Experts of a small language model: 11 layers.
Below are experts of layer 7 (counted from 0) of a mixture-of-experts language model. Rows are named router (the router's row for the expert), gate (a neuron's input weights, with its number), up (a neuron's input weights, with its number), down (a neuron's output weights, with its number) and show model dimensions 0-127. Each number is 128 + 24 x the weight over its row's rms, rounded and kept within 0 to 255. Numbers have three digits each.
Before each expert's rows: "comes after" lists some tokens at least twice as common just before its tokens as in all text; "mostly gets" lists some tokens that are sent to it at least half of the time. This comes from a sample of Wikipedia text that the model never trained on. Tokens count by the router's weight.

# expert 12
comes after: " |", ",", " ", "|", ")", "i"
mostly gets: " educ", " Adam", " program", " Corpor", " Bus", " Turk"
router:153144129166144160151137152077158139077160152168110170113162113162146148139159154145156101163167147134141136143108150130093155108130156105109104104156142149093138151155170119132136131157108111170155141123112091135112118178150140164125140150117144112119122148139176170158126160148158109148090150104149145107112155109081134135118124126114100139116153139112092104107143136095136135111106
gate2:059153161091125103107102132114130113120167109181105137130157102122123112104145131132120154132135130147151183169123174113162165119120141106143121095153095124087128115108133138128109130142112144158137123146088134131145167131123119101125145116124114116129119104146142124128110164175167166118095118137136115091121112144126204100129159084118096106151147157152162131113139119099094125128173
up2:161168152111166145134135114114115139156135113138095094096120081089178080150153099151100129163171114103119125118129103142167122154105183118180114105098134122126161145188122143126097099144120137152110136129123151144135135147164134114107127128155143149099134107130135081140110152131076168114161124132155158126126123159118163132153147118127102117102107101113122128179108153103146117123109
down2:167144150136100086164155102134092126123112142129139120155126107104093131102117132129158145150124138145165160148129138150145087081160084122068104156110126142160117147113116190153131092139116139096138103145186140134172104148148091142156098109116106102153163125170128136169097135145138137128154150108125137094142147158158106127115129143082128147137098125114122096095141133155126108113115
gate3:109138157129140145130096102153084117110098146135130129104166137137167106181132183148078148155123130144137144145101103082160120138140154114110119143156120161119131145126127132117121175118123134106117100169080128157126119156130082140116129125130135098138116153110132161134164123161135110147133118104122124139125127121097146101081106177147130141128164079217095139122168136128108143125138
up3:124158129097138111115112130113073099116149157134149153171128104141150145140142093150148130139124128112171122086144135150161119118157114115130125139135153119158138112104126110105152137140103160126159129171116144108124026121114174148171156079130125104140118153121123180126131133105169094127080122127111113101120142128143149148152150164119095112109151119116163145091146143113096087122127
down3:150164162156149115134114140127133101154157087143146129122156142130139138098125105098125149100127133121072144118135133119092102137154115142124146130093119093149160107118137135124139119126098067083112150122128126092071154099080134156114165148135115137131085155117087194119109130155126095131150141150107112114119150159125180140132161083148125138122140110142113082166153131100136153139099
gate4:174115109126140118112137133081126146123113169133115158158154114143133193119117171123169124161131130133144138116085124083150146116123143158087103148122136184152112089110127132145142133126142130139099087141098095160167154100151104141098155119127142084125136117136122146155126114137162158115175142143101092128128135113102152102188131117132133150122186137098149151129141131129114146180141
up4:150142172155144138124107099163137112140084097162108143120073134145114110127136134163124135131146102159090134106118154188082118123092156147148229125133139135114112104141151160106075139145124110145139133123123126131143174081131157124168096145130093135134160135166152127125106148117090153113125150101107132142128101127117171105095134128130134127135107123132140098105100128132132118147114
down4:131130106120119119114121100110075115153161130100142068126119122104131119101154116162133128133153145168146127130170115150095111151162116135163123095141130136131116104145082167130158170102100131150148127112066146109138120109158088101112130140108163140142140122150082158122142120127167144151135125167157135102127123097121070118119102159103150128144159145146115092129120141053118154132104
gate5:172106121199139160087110165122149123151116106110113098148089149150188134168155165157123141134141154135164127115108137147164106127117127118125124138115100128149136117143114161078169147076103163138152136101128147087120112103124160127101127143157134125138111103160134169145144104175168130140141106148106150141133166146144155146093150129129151134162132175131119105102155141133131121107137
up5:094128112132150128090140169058099146155149103134122101112102102120110133157128122169097175152132131105109131127170154120140135094143104148117147159132084200127162099164140141141154140138147122106097140111115148114138123112157094156125120107138132114132114124166140137155146138127100134136141118123122140149085138096151090143124157091128130111094108095088123139096100078125104161082131
down5:131119120132129119180178128154149079157115105090121114119159140168118091123110156149163121125114145101099154107112133094117155118131180141100096121144145125149120130111166125132144146107132137149105108139149146098156107130128129090128145097120139155107118176132080135115117117155051170148157130125160137104108139119156135089112182147156127158107099140126141117146141089119123162168154

# expert 11
comes after: " (", "–", " in", " |", ",", ":"
mostly gets: " November", " December", " February", " October", " July", " January"
router:131161130144141179149109131114168132093183152165104166121147120139138152131188168145155136143127138125161135152128155172079159117134144124111108100164157136122147128155172106135124140145083130149160123129104140133116099127128132140110160135122179119132158111160164146152097127131144102142110158071147120095120120116086119129091150117110104112128137161102094114122178113125128159129096
gate2:114146143148124140112103146119144164126196121146125134128191150122103126141109172157112114138146095132123085144112133135155172153146169069103164111087106144155152111138170150140126149165108122125142092110093180137105123133109176095134117120196158103114131133105134145141118119120119151155094138139106083126116113108146110133122135121163169114135159122161108105148115118130113124115122
up2:168109133128123150120122143131105140135098103119154142131145120137133133109111083088112122161092138138183151083103159149109098126115117142145056157114141156095152157103115089082123119119130120125145173122144133096123127128160085165071137108114128127160139150128100147125156122121137117125126159147123161138111112156102146122110113086128108146112088176079110140066120158108138138128119
down2:125131165104088117116092135168135152131142116167122147189110121111138123141124160126123144081151098146154153106126162120148122155130111130114143153185105120130143127110136106083175134124117096135131101127136204122113169132147113123158096169128137115142162088108113128113156134120121146141148084160120112131133127129148125106162087121131094135115126131102129168178128117122084131068152
gate3:082099088105139140122142118149134139106091134127091160111131127116170125143110107131116154160131158115132155132196148100123113146131118102116120118133164170164145140098171119157138145149157113115161155098117117149131127111166135107075143150124105105149095122153165112140113094166126129160101095118125133113146100138127103115115154082122116156153140094110082132120113112138118204140101
up3:122144072131144138119132117122141134140110131118112139096121151146172139102137094118128102156147118122110150102137137122108087071157157124119120123104133110164137079114170132095155161141137123124111122165149128131142111142125205122079114108107149154118126064107161137148101087137120137115120084115108100143078141083122091128115150087103132122148144073105118124116128120160117147121101
down3:119083121078144159135090119129148105138098136129141073127099115137130162159132158123120140127143126142148103150126110133100127136127138116140135114127125129126099094171121084119125127130113084115054111167170156149150170074116157100104107105157104107103099116113163149113141113133161130169141129116117086110090101128107117134100148093134102113114139105160127121086174112160149145123159
gate4:136126125134139133138158153109181135065130154162117132129141103122099163124133118127112127100111128155117128129178105156150147113153119126121125151144149133118142090128124114180103137127123121132137081064130130095089159138096120135139160132116109118113158106161127110120149155139105163098192108124153102130175132085127081123135077117154112095168103138132116087147118080094121137132135
up4:125112167103116112129122168094140109112151160173198132101097119125103130126117113139091119118110097135075151154154123167121159119134152125118107177090128121106132135148100149125120149080171134153150097128141091118145165096121162142133160107137149111122167090143138128143117128108156159126146132190167108126133150112102111127158140152126127113147121145123163121117122079082133115139165
down4:136127114129089109113120138152155078194119115128140175080136168145157076101113126094140138105107142129128161104116093114147122136136133125089139142161107176135124171090128129132112098127156124144097165130132157124087175102152171118087129156125085128151122141116116146159131139102134131121156153134115108107127112101115185118134082119121130139142135078098101124121142133101153128153143
gate5:114151099155136148083131096103141078119088153119132153121110112134123166112127146185158137172146112130152136146118149141096141167133099119131075139157119128130109166164119091166130108127084117125130092121100141108125094114092106129115123078137158130144110107177125163108096113084146117104120193149128144120106130198158094112145139107109136150132111131121129138120129148130126138134114
up5:132111134166118173124145108054126126081098135108160084133121130144107175113123165168118155115132114138139127125144141129143165161109108130172119121153120118102096153157117070145124122117110110126132132121085155085172082123132121144116094103090172101118106116119126126100100114142115118139099178118176171123103133147117108132136152121117169121142137169145113132103156138108146116143111
down5:103161138168134163114129128114116151127113181151127110101144139142117145097092118101114123106162144084127144091152154115085130132191102145114168092165100112174105108144126123166121167121154113102133149137180145163106098120121117162116115141126121133112132117098139151157121162101131142176083129143079104137130137159147192138122145133139131144113134114127137155157146159134119102129157

# expert 17
comes after: " the", " of", " and", ",", " a", " with"
mostly gets: " other", " three", " two", " four", " several", " many"
router:179128126153127147138131120084164134088153129158102151106152084179132148138173158156135139140161130144141112149106160142107155088139139109098103079144119138078144147140177096119117132178141124192150162123116101140121123167142135149108160145101155129091122141144151171160108152152141092149100123105155162121109147117101143126130130109096122143120141140118107103139133136093132140126117
gate2:162142140116182117097128130177141167114124196120122175122147105139168106153095131126144120139146124101131123103100146110144137128092126128160120095155136155056126124139101126163164153148145116111113178113124137168172123091120117143093108149128141108107115131154164120131141129099127100114093142120151110136083126124123122163130132127161089128146120140141163110168116090111122149137178
up2:125119174081111127132159108140115137090160111116110119104118096102144094112107141115088102159112088105099101095108140151117103149128148142122097117132152180134171112101074128157127126130119140144129150114140154136133115133079099113122128111165132130098085139105132114137098154138134104106086132143135108094110096094149133136141106109183126149131137164125132089191109107141122188118112
down2:117131154102132130107168076114130098143105068158162121108113109120162134137145105120123112127117120116108131097121121128114148098106100143144172117129098163172163127187113097162115123119149114111127147162091115118092139136123142110152095125141094127115107131132115123156156105167146131150119146080115097124085171109099114169102078144174128140104111116134122161111179136128111121099096
gate3:125125108164155122150077156111144128153159133129123136146145111194147123127109120177124117125112112142145086110137197143113114143128125067111120137139120096111137159142160117160127108143141128135107152147163116126157171122163156120171147147070146115130149154164149183112118123082158149154135117146120146118133147139122146141136092146114101156090114137106106162133125101162125131079138
up3:116094141136112145171140133120136142104107149152156160115136097115127141110128148138128128102154203146170171144158157114137135116131137162144115158111098151121105163082114141145149160148133156135110134116117103171138091124150163136135198167103113126127176114058140138127117178117110119138112122128146142143112142095148137115166122110109127155104151128130127100153136128174108161120095
down3:094125166151152109107159164144115136136149149137115130103099109172141122087152114095122112112118096150126138142181154132112151136127111129121130132126109077122127112117154089134166141142097164130160134087086102141096114149139114140118129133140105140148130106164134141162090125154135082166109168115139126136103173122113156141163090182106142171132153139124104115069088094147134145151134
gate4:148148061105109088145103107119129121123126135147162137134153116131161151106157142095133133132129128170121138093131143158091202085148148128124132131147141119131129090146107110114126104180112177123175097142138102113149082131124162112118138135125120105127161095124135132125124151117109121142135085172074151109120150096140140129139134149124130131132179107083156161113137129100143120148182
up4:133107138167113177111149138166169142123128153157117102106109096189134082165131122142126125118108110114100097162123091071180135144130130125118129144142130145110104166123054140158101138110109114123134119145133142140160130143159126128146129106090109147111112137103127070124121147105129135155167172142095125125139111108194093151158115135149116135120123116125111102142132139118154106129088
down4:067139152156108120115071124139178143130141175136109114110135153127109128120149142151137104101098121161119111114107124171112117097156131177130106137136109134112172130099135140069094151120142107106139142111130104110125138159162128152141074113131134157120157073157095127114142110132148163175107103146174111130128136123125094130124140129127158126137113156132067120114127098114177116145153
gate5:111169113174152143109129100135153115179111107115104106121120146166121128176110131128127080102132150103128121126134113105144118067153099181112098133124155115106107085172127145113113108096165106127150155129126154134113125163137136089119161109108093203118106146109152139153149129115130106119141091135123132128151083153122144134154122109122142079118149166138156149095136159132145136137156
up5:133115073116122103116113077107120122082152117134096153101120102120128128129189137161116138149137152113102077085077159099113125125122123141133130172135131172107141173154111146147156131133137100122088147158127156162131145149115115094133132085134112094145174118154119110137092120121126169119106119113094100126099135133114126133104107116138130093109105100099135100149079132120118076123161
down5:128153173095095140144115098111127121099103118140147107123105083150109139143102159122134132127085122114156130116112126098121146110134141088104088103115092129155086112127135139157115129118132086121135103116101062115158180130124140164104125097128129148109069117141151135113118126121153131159118136135187154168134100107106121154145154167126122126158068134132091128134145120162151179142156

# expert 13
comes after: " ", " |", ".", "\"", "%", " 0"
mostly gets: " Stev", " David", " Wal", " Jim", " Jeff", " James"
router:154144129165143160152137153077158139078160153167110170113163113161146148140158155145156101164167148133141136143108149130093154108129156105109105104157143149093137149155170118132136132157109111170155140123112090135112118178150140165126140150118144112118122149140176170158127160148158109148090150104149144107112154109081134135118124125115099139116153139112092104107144136096136135110106
gate2:140115116150096133112150111079124105102121135181141113133095087176177148118152150177135109093190107126129153097144119126082132133102122106128115149106144119099136099152136149125116109148112121149107157129122175141131149159142141130133082139142154108140118129151126161114096182136084121116126179114121183123140136114132087153085129143110132140085109131163105095129108120123150138152133
up2:167148134150149113147129131209111134097139119088115128125099154115127143103124111161117103146154117097157118103123133102107076138150128175134133136126117182126153110123137111165156122101130158114172096151119123104123154134132095112141175113176169141159148152137116142095168117125119112115114116144102105124106135136111112152111105123136115089187124144110135086136128105148182117082131
down2:134151097155123107109173113122146178120108115156144135151123161106146101144096151144106132161138086109139172172134120140146161122080113148101078124138117165166134106093139132136148175108148097131143105100139123126137159173131119135162148166113133152160136183126105091123154128089095137073124086133138171160113103127147118144086137112149127115134123129119157132120116119110154141141152
gate3:157093116125144165149180149100130091058126118159107135124112162131105136087104137098087107130070121116140142147128102138110111102102158081151138133134143134197056181187115135125107154155140113119125117146146141137140129135132120153103142126122116151124117129132141146138137123154129134118167158115099133096111112167112132140135103141110142111164121128137111141120142141102078147151127
up3:112103128119155143100176133089134141144160143159113147121135119170135174128150149100125141156129143098134127127140139080122084154136185183119117092103105093142157121128128133084109135131116140112149144145101101147129103106150150092176115137150100109170123131151134109193133130106061124140110116162075134142126134103154152133115114153102127141129110101134102137114182127115131141126138
down3:105122109138101177132088129166142148147127105150138117126126181165131147107123099138117123135117148122124111143119147098163150138163122130147126141157144149173116146092153144114126116118124119179144142193105112116134141121131139095130167141110123159126150188123111142070146163120171154178138156111136131096116140109127120158154127124125108121150123093145103128084122187104093120177101
gate4:122134131124106160122149166145083142177139137134158172079134113144143154069114139184119159135119083124113164138100111134110063108122128083143090129105148117113119135141164120157162130133120148130133137142104141178095123161094094117123114154139143113168123117128120123122127114134082114155107104072110162123123094118130158135147116118142095130131086152141148092125147118092095137130122
up4:098090104125114145116074101121108146158102123129141096110127121101141092131134130126135110117148098149110129154153114134081184150115108122093121108172118168144123169105156114102109162161127130139110079169142156112132152137152117136156133118098146127127103140114155118133118166171153133150141121131162158122110123101170130149114117156146141168161097148172121091156121114158189104140093
down4:149133108181093088107136129132125139136161136134099146103118111149112122159086130128143143118089135170192147138154080175113116137099097141164123129129116155146117109132136105100149094079125136103106143114110142111143151160159135127106145118130114156051114148143093116141116090140110139125167157124116144162125121154141158063112114147109160153109121165137133148125145138171135142138126
gate5:074134151135078151106142115127094160124140099140124078124112147147139159169106091120109161133127162116120128085068149108121171124146147160124130135154142105123115155122129125110106118095124119121134173109104167140145124129103138145173139136129134116148142098120117193126104114151144139128138138135131106121097105105115141116106124125106136123108179176098065130120129142099077175099127
up5:116113122096136078150147136092149154082120117126098149089144152133113140130124112137147119141093120123119119158113144132096158106136128107098089162094133088142144121116143097181082134132089170108096114114086117112138121155148123107080138131146137124094125113132147076101121125081111122112141142126120137114155098112147158137150165106085099112160113148134192106152107145123149102175138
down5:095126136138112131137087140108113155135145159161125129100152105121090087118152126146085099103154132102145137141095129166144152152093090123110099152137095166133111083121086116139122130134146148136172146082133124127100126149152121092125098145099097082119133134158106083137094133171114162128146105113140116188116102116111099103145130124112091087159150104136129170123137138147141088100140

# expert 5
comes after: " H", " h", " |", " the", "-", " K"
mostly gets: " s", " S", " t", " r", " Sc", " Hot"
router:165156134159126137149161132117169149127145147146146130122173121150149162148174135136142118160128152138124131180129128153081176092107156101057146123162141134137122152130120150144095106167120137174139151095112096108098122142155149175137125139125123130132134147122135147153091138137151138169095143069129140095161142098107151126097131125140114129149125114080132097095123119136121180129133
gate2:128142138096165123171135110104125157181121103154137164112120127144132127111115137129164172165080103141118094127136159120137181127124136088118134110135122153126121094134088121122118091132097175105126173103129135120135138145131130132125120151106126081130175140101107123123121163111148179104116132112167062092148097104156129132160131111121146171143116100119074102137150147164144128116142
up2:161089116156130132181135126127124131137152134116112113146155114116136107134078109125135110107136126131102137143107143100140204150115132124158125136181118122098091156129095126124097143127102094124130147159152128155142153162118116088135156139120125132144121145164126130069131117148094160121125155103127140159115118109142146092074161148142142095088115139133176098129170073159132137166092
down2:138093149145105107115124116120115101139123127084101172142097116130124147114129180068191146169127169105116127121152153152137135100130120103118091130110133143130095161111127127086114160139139129143130158111151176114109137082099106153124098092085107152117122140152110122179141118157111088143139110144112109105170098141158106084097129145100125133162138152099091146117131144145121139141145
gate3:136139183128133151145107150131147149213144152104140129136136180144122118140126123119169117119101109136158147151113099182139121130135170118121108140118152105157101068120134119109101146159159143120152170140111131097079133146136125119122141178114149109153103144141123157079126098132160145127159103136126143134114107157117117124118123126136112100093130121142168105073106145119118146178161
up3:104141142077100104117106143108135144132180076134182090155111103146091154105165142164125111108147177151094145121123117151052100112112114122102136126112135121127138162120129142080146142152119113098156123153140136153162127136090145171155169099133129159116126121108123117115122151127100118109122108094135160118127140147110085142102130175127144093122103126160121156127168115147148119121126
down3:136163096146134135126124135162143151111133120154134138086140144098141143160150149067147109111052109084112201135144142112087131123093154151135147129149124087099089144074109122114131135096172132157144141103112096172135120159137154121106136114141123103116149156086108132123122098141121109108165114113111134140139111153096135102138146131174120148117153100128111136121111165141125151126161
gate4:147178100112160170107152102154173081120165093142169177128181134084150133108138149121119150117130119114180115150105101105139150134120152124107118095161145158151144133129128122119089144086136137130149135108149128159095080151091126157146122143136153130149105143087142123097122117133150127132094132103099118141135142075143126171151167117134129143094099131165121117114129110097115122114096
up4:142139084111111177084112160117135133127142146100171130111157132124120125115124130147107187104134111108153108103081136140128093122119137147105109112137166124186115080093121164091122128143117133152152117153125120102094093110051139152125155097155112160137119127131125123130107122127132085104092166134141078109130153118123105185109135124130107114133111109154165134130112124104112140122082
down4:138118114124101107129148123114160131124159147149118116142126132144134163155128147138154153142125125127119121119117084096161146103140150096141156146110156103198111109132156088119131105171136123149090098092154137131131171140127161135152123145129151101184099160150089115150097090115123165121120106130112145104107130111086127152147157144184092155128124115092102171146169107105137138095083
gate5:145140132100107142162150129126155137133148116112117148138135124126084093106128114106141120147082121113157088115148081163147141136117138100136174105127138115117128141139115142129140164147162137152141140130088146159105069155163142124151147145102156097135126139131109164074105153149152164176085132165159143129107118106161133128088148088128166128144168124132097141082090133174126143140097
up5:160129119132156114119109137101114110157091115152146131153116107110116160141123129125126085105155103160138147116143135135127112099135075117143132136103156142201118105132157146186134110144134143158137132112148135159148121118115115149109168130104137131129140127154103113087135138092140096097187108134180167110103118149105150158118111103074131078123121113119139078113117113156181148161149
down5:117139105162158135068127122129134143095123093133145128145107132132164135152143141173159106149134127166122119122128115117183115129126149177120158138071109131171105115134130183131080131103112121161138121095122080094140183139148119109142161120123118143118148131152147096117177118134158148163111129108121112108112162107110095119108143145081154147121120136109095157132137123161119086147167

# expert 7
comes after: " |", ".", " −", " +", ")", "–"
mostly gets: " park", " Williams", " rock", " town", " water", " Wilson"
router:154145128166143160151138152076158139078161152167109169114163113162146147139158153145156102163168147133141136143108151130093154109130156105109105104157143149092138150155170118132137131158109111170155141123112092135112118177151140164125140150118144112118123148139177170157126160148159109148090149104149145108112154110082133135119124125114101139116153140113092104107144135095136136111106
gate2:151152177148167145118121100133147156152113144073133146136107100126115139140126130117143153129095119145135139107125179099134170142117146114130118112139114137106150083094101145117146138142110167162143110113072124122149142106166067137095105143130135157137145158170105168094069162122136145111095140104130076102135092121108153129082174130115111134130131132122136101135123150162101133099127
up2:090145172141126148115146128176080163143110132129123137112155132110086119122121157116121125168164108136158123131153114162120110160146139142142115148137133081145129135099086117120118126110138136129166137136134132115166167140133117105155118096128140149117164091180127125173127137142075095078131127121100114101166103140151163166151156162150115135121176131127155161152145083092136110124169
down2:148109110124104169138084111117109154109086112116133117119103161143093124111148139123128083171098178157113137167113118137113137135148128140166135128133127134096122154143132156126124116123143098103134136157137158130115105098159121195145116098110143117167117114119130159087140135132095127117139137139128105065131086122106123152107161065130083097124125138152145158110117148081168094159097
gate3:131136148184157139136149149114083130165146154149122102127144166102133056143113131111100150115097118145130119133136136155117149099149111144127130101153176107126113104120109125098137125152097087151124101099136134118137114116101085120114122114112172121101109155132141086121141134127132137096098139118164147132125145113092111110114151087176112134186116189125140088137169139088170141105134
up3:119166132123099113145114069135127129112124105067124133122111085116070107136140115147103128144132192117104130150140112144109173108164135160147099116085111140069102154147153160131137142093131122117090174134163114104118159143141110123154153123095122141131143115121117129112120095133106126130104134116132132134117141129113137120055091135158118129118137126144054118111165116106110162130122
down3:134169134096124133144116071105104138068143159130140136121136108133067149089164158127102064082130108159206117140129136102131122136134130167133136154142114135133125173124126167119136114138126138111141101159116103125162157115151118142086163110113130130139127080150105121140105122149101136123117137106133143143139178077114132104115128139135182124138158140137131097092132135123103111126114
gate4:107087110143138139127154121135143141145145156111176124126101103082122110081111138121142128108139152109131097147139132161074146141142143107154129118115139131173120127071115125135160129130130138140181142119124145140104145105102138155105146161083132105148126165157128131135137137135135171156120157130119118131148165139109112092163099139166146104195121188144066100147111123132100141156163
up4:170132100149122121119139114150195140082113149176087121145152090088127117118131104100120140120158122106125162156104136094122130142124146134123121107111093129121139099101163112103187131132123184152169147136145098129146166134150091110111109118105124066127135119137121134135151142129153126128114162152126163149192116109129113124138132147163106148125117117120154088141193162129143121130105
down4:111106140137150175135144140136161170082141121159119145141159162117101144135139110121158116121127133086128109100159132188117114134134136131124185109119129154081155143113189146098136123133131132136119127063115131164135101145141131133141154160155162150132087102162150149105126083167120151132120130152157176106156155137104125113096110122150117128155128129144127123099104142119086074153137
gate5:124150126112163177114138155090124095132170116116140141072135130138106144130178144142154107139096111125156102139149150116106081146149124125128122119135099171137119122121121149157178117159066093092112107131167130095139075107131122124096105162142135073122148152133146136116113114145120115102114127082134109150110136123117159077095177116121144125139157146140116097144145097100161140110124
up5:121151102118110097148090113146098095076090157093142108124171121146126101168110115096132145117144129115143128086109082108103151162130119133136114122146154165119157167164120132135142157143153176128099142126116172173150131144107095081124117137146152122139073119090143146135095119134142118153164151142131122120133073131101126136119161133108152156126121182136148161153146104131112133124168
down5:137110147141165112109154110157123099125130152090146199154111142141082133099149116147166147167151136165123120118127127129131145127101162135103149130127103119119110086140106140109125143116116094127136103138143110129148158125103171127126152100090122142084104103131125139131091124097143104109089179079104169182180182102126138143148121079153140123134095093138111121138103115125142121137137

# expert 6
comes after: "-", "\n", "==", "|", " ", " •"
mostly gets: "|---|---|---|---|", "|---|---|---|", "|---|---|---|---", "|---|---|---|---|---|", " Coordinates", " Votes"
router:115163106141151110136170132110153150094128131155116134071146137125146133182132141166142097158107163087141117136113151192068124136157165100099134134135161129126161122145132109133157153136111090174151156101101130155145136178133105151118124149129160128141127155143147150165129149161144112158118133128109161084102110117146137115140142108128076150105153174119124120143133101102146123106133
gate12:162130124119137103124113102116112091156149106103139174116183137116110092106128142140149141129139140132130117101109178145090095113135174138134089145119136126130128136134133140131078116154120119142152112116107110149127149111111107112168111111094101122110133115098156084129145089157133121124127128147172096132102081094180156086129114123159140136111102190070131130087129126113149137165088
up12:139110123110124184123087133118093145134124145124140103143142138137106103157069133119142137109125148122138111176133134103122097108125081130109165144130120150148129090105160141107112127176135179109113122114108134110117118113126174143121143155152089144109143138118115164116167125107117118129122164140130110100132089157103088160137117193112162142159064096140070126106108138131101162129138
down12:144130121156172139120119140111164125107136117162150175151137153137125100114091144086169094140164155124110143092080165122148107116122116178142174089135111144110136137132092131155118100107115115139143182144146092105081140137095158104060178143136132125130140125124130101117141124151111135148138121144112107122131124134166116117102111131128101101145087104093133112135127122151131107099064
gate13:095111131120138135138125143126122078125138125160161139098119179148123115168147134132116138150120149104158117131122111158135143135125127102117109138104108083161154156104161093155090133132135146104123125125099128150129077141138112106142116158137108145161166127136148159181095148130138158140122138113126168038098113148146122154066165135132129144152151076158137090162148130138111104134130
up13:094126127090107080079104125099136079120104133126130122113125112118163147153128127123120098161112110149116113187149058119113121145139158138130129139129176136138134192138116084157087159139140144097145107170138105128143094148117172125178110133138143102124085097129164174123109128147150125145128113157163128128072117132126101126100124092138115113133132092135117143120118150159136127127132
down13:150121100122130171154139095102091107110137107121075121135152092138129131094126073088169102117125101162108103126126089153087101165137136160112152117117139140130124172122124152133141122105115119100135121101138183106113115117167151128109167109123097145118153124147140127100142142148092113112158128157139134113123103102091146156137134119131153176178149182159154134083130118174128118121111
gate14:158141103132165118163116111108142149143104167099126149140098126132137116121157162136083103157120127109120085128159122160104119119107152136121137134102145148129136153135157137140114149124127148151146149126135080122098073154136130081146102131133138117112153126127152098132174113161154125157108062128114146148121127148102101136155055063122100138135162125139097132106126124084129109086171
up14:128163158144105161111169192114071107104122131101153170118154150106123104160120079149147160113108113138128149156150176143125106147112101155127138162122106101145116147152153087126120106123150116104161123149159162133099131127126168136115156143148106151109131115119136146163115158119110154106140091143168097122129084077101125113134164131144137111114128124093102143128181118137138102129093
down14:131151124123137108167121142094160176162126123149073138125154110143122143089138133116078101148139168122116123122114116191110123157138131119117152144122109149127102161136141092138165149088109129120149171131117144126131101137153111147113112117163093166118121171128138123137135150176130109158171133121118183117076123118161075149155134117162126138169144120142160173141127128154140167114112
gate15:133138143121113109152077188152148129138148089161114147124139130138100141152097114169140086098139131156141127136168118139179141136091169117152149140132128177098117111102127108116173137120118091107125129125101122093081116118131118128106099151103090159121106117122142077164124091161107145126141150118118111149125163117125208150162122125146125153113105151098103128108105105111143128150119
up15:122160111104146126134144122144148089196106080159144106150130147107134139106135094147169147127107135098107140123145135129122145100173168141125094135155109134134116144154142116109121142157152183140118134133126116143102181130118097144159147138143117094106141102108122126143114122051141167113137122102103079105134141119136188127187138152143133147126127115132101115091153160142103127155096
down15:131115136134157124133108177164135138125134139180134125092125141102122137150128124113190105112117151101118086118161151165139157144146133142156166119139160171107107126132089103151088124140144117144136138148107123049105114152123159128143094111084126139187095156149101174157135133140146121113161127125151077081163120123115127134113114116096108122115123119143144120165106146106168132121116

# expert 8
comes after: " b", " f", " p", " s", " c", " t"
mostly gets: "pl", "rup", "urb", "fl", "medi", "mb"
router:140135117181156156164151139117158162117143136128153108112157142151127123114148145131136103146151154103122118142148151140113145140107129065125135114193182197143156144171117133120151110128122090121127137129130128131141163132173119130101137134093159122146126133105106175153135150141147148112081164086120104081101137161146123132089142117112141164103106148113113107119175086127145138137113
gate2:111141151106140143115139125092127186155136121197152071110145106140145149149124111105126113150116169166120138152136089133126174172157140077146138122161111141117136129170165139113147109119132102136123129130138095148148153129121104123155128106132123161171135125134108142150108157155107113116118145112150145146188137134152102118102130193094108163150114103142106126126153123133133108114190
up2:112149118173127108115090135154157140127125111122162071166149123090096145120119178113108089136091104072143142090156107090127132118156117114091128157124128127149132151166167069099139128143120134145127143085133162127135110158113159099127137129171099104106094098125099151154124149114116120114140108137138113119151115093107134079116095163146126084125126122103110120105112132105092151106140
down2:104108142176143113122137130093139146119135067142146128142140135141120120142190143128113123118152126137095153114132103115137135152092157094170140099157178135127112140129106136107131116085128155075129077124112151124171137121145163098078121114167120163162146116111152096097162115135123117149108121139154110080150149128179132143141092103104094110132171097108159149118119112138160118130139
gate3:104129096187130147141146138153105145081115128134141053160145101119101171155161110163134174120173102115148127123144113100136153145133136116120134102169139117128141131119073102083130126148123117129135141118120108108148106105144139123147134111151098166117111099138115152154124134134131160140125141095147149057091127112155125087124168118127127147107073133131175087144115125110118149112128
up3:157127163131148171144148129112161117146106130094123122091188127149130105118076145110131136150152131112104111107114103107128110173101187144086099122124132177172106180117108127145124114130152142102151099192123105127112119144119148100125143121118156113163125156148133112141137106140163134154098141117106103164141134121129134116122151103134136150119110115111184117170149128137154133175075
down3:124104144125136107106153146110109120140121091159160158126081124138168130087095142174146110136122101127125157154152114109126119116121146121157117112103140128167124100169116117092112163156142114096115096122128126095121165115153112121158142107106137093128139147115122111083134112127172053149080126177124116136162168143120153105113160092116155134096150120136104112147132150084126106165166
gate4:139086101168168085104105122184115148110144128100114152095108112087152149148114126125140130172123103179146130120152132117145135172162106117135137122128135146135114149105144150131160116144145106075189152107152132089097148122154076090114148129102113098114128153093108159096139129159111124132131096084131116129129132132098119153145153100163103129156102101151154115115142138088126137108107
up4:110140137152083123106118106127145134120115153130143110147127125129155086189128121132140148130088093120119210163130138157147118144160133139095167148153127120127127129102099129131146104132094114134154148115157081161164106125107151152145088137139110150143143148147100112082114109140131075113070146119090121132151091138169136139116114093125107110108124116171127136084125178108115143110119
down4:119130118082076138152115156113134084169129157138112124119129067143096119109153128083147144133113085146069120154089110118109155156160162125093127157113112121138114091131143141134151107101142134132128130147166120116130139112178107174135115140153140153107086154139131097114163141146194158140107146092113127109120169118127146116137178151158159123134134128109109090110151111144127135124115
gate5:118117118137151142068156174133110113144132108082142093193145125134165131111143117137087120155143124117113097098159090113151142083112127128136134159151158163092156120153131103119076133112157118132144141094149152123129131118125118189092075127121124102115158096120115120163110130146144105141150138139136144100107125118121126109104098128075117127120110145126121134099156130138154206125114
up5:129103144162129158113094104076180144105125115159118111148135137136128085180134102123084104139119122100124118130131142071144153126152137115112120139127187181163114116159129101097126106130167118131148149087146189121101120135133114146136130102134158104117137090121123110155138096127162148104111129105148123139168083098151178130113114125172143148129133123131132116120136109113165095101154
down5:146151122140125105182110103139123152079113158149131113103113154146111129104117103148167139112141148102130139119126116106125116112140146143074127109135155153111132131119121106123156142152069110136111077171142151115128113135131127110131137137163122139180177149077098128101148128096116113106156117120110100133163113184113136115148112178167119087071099126131133095163112141103114130102167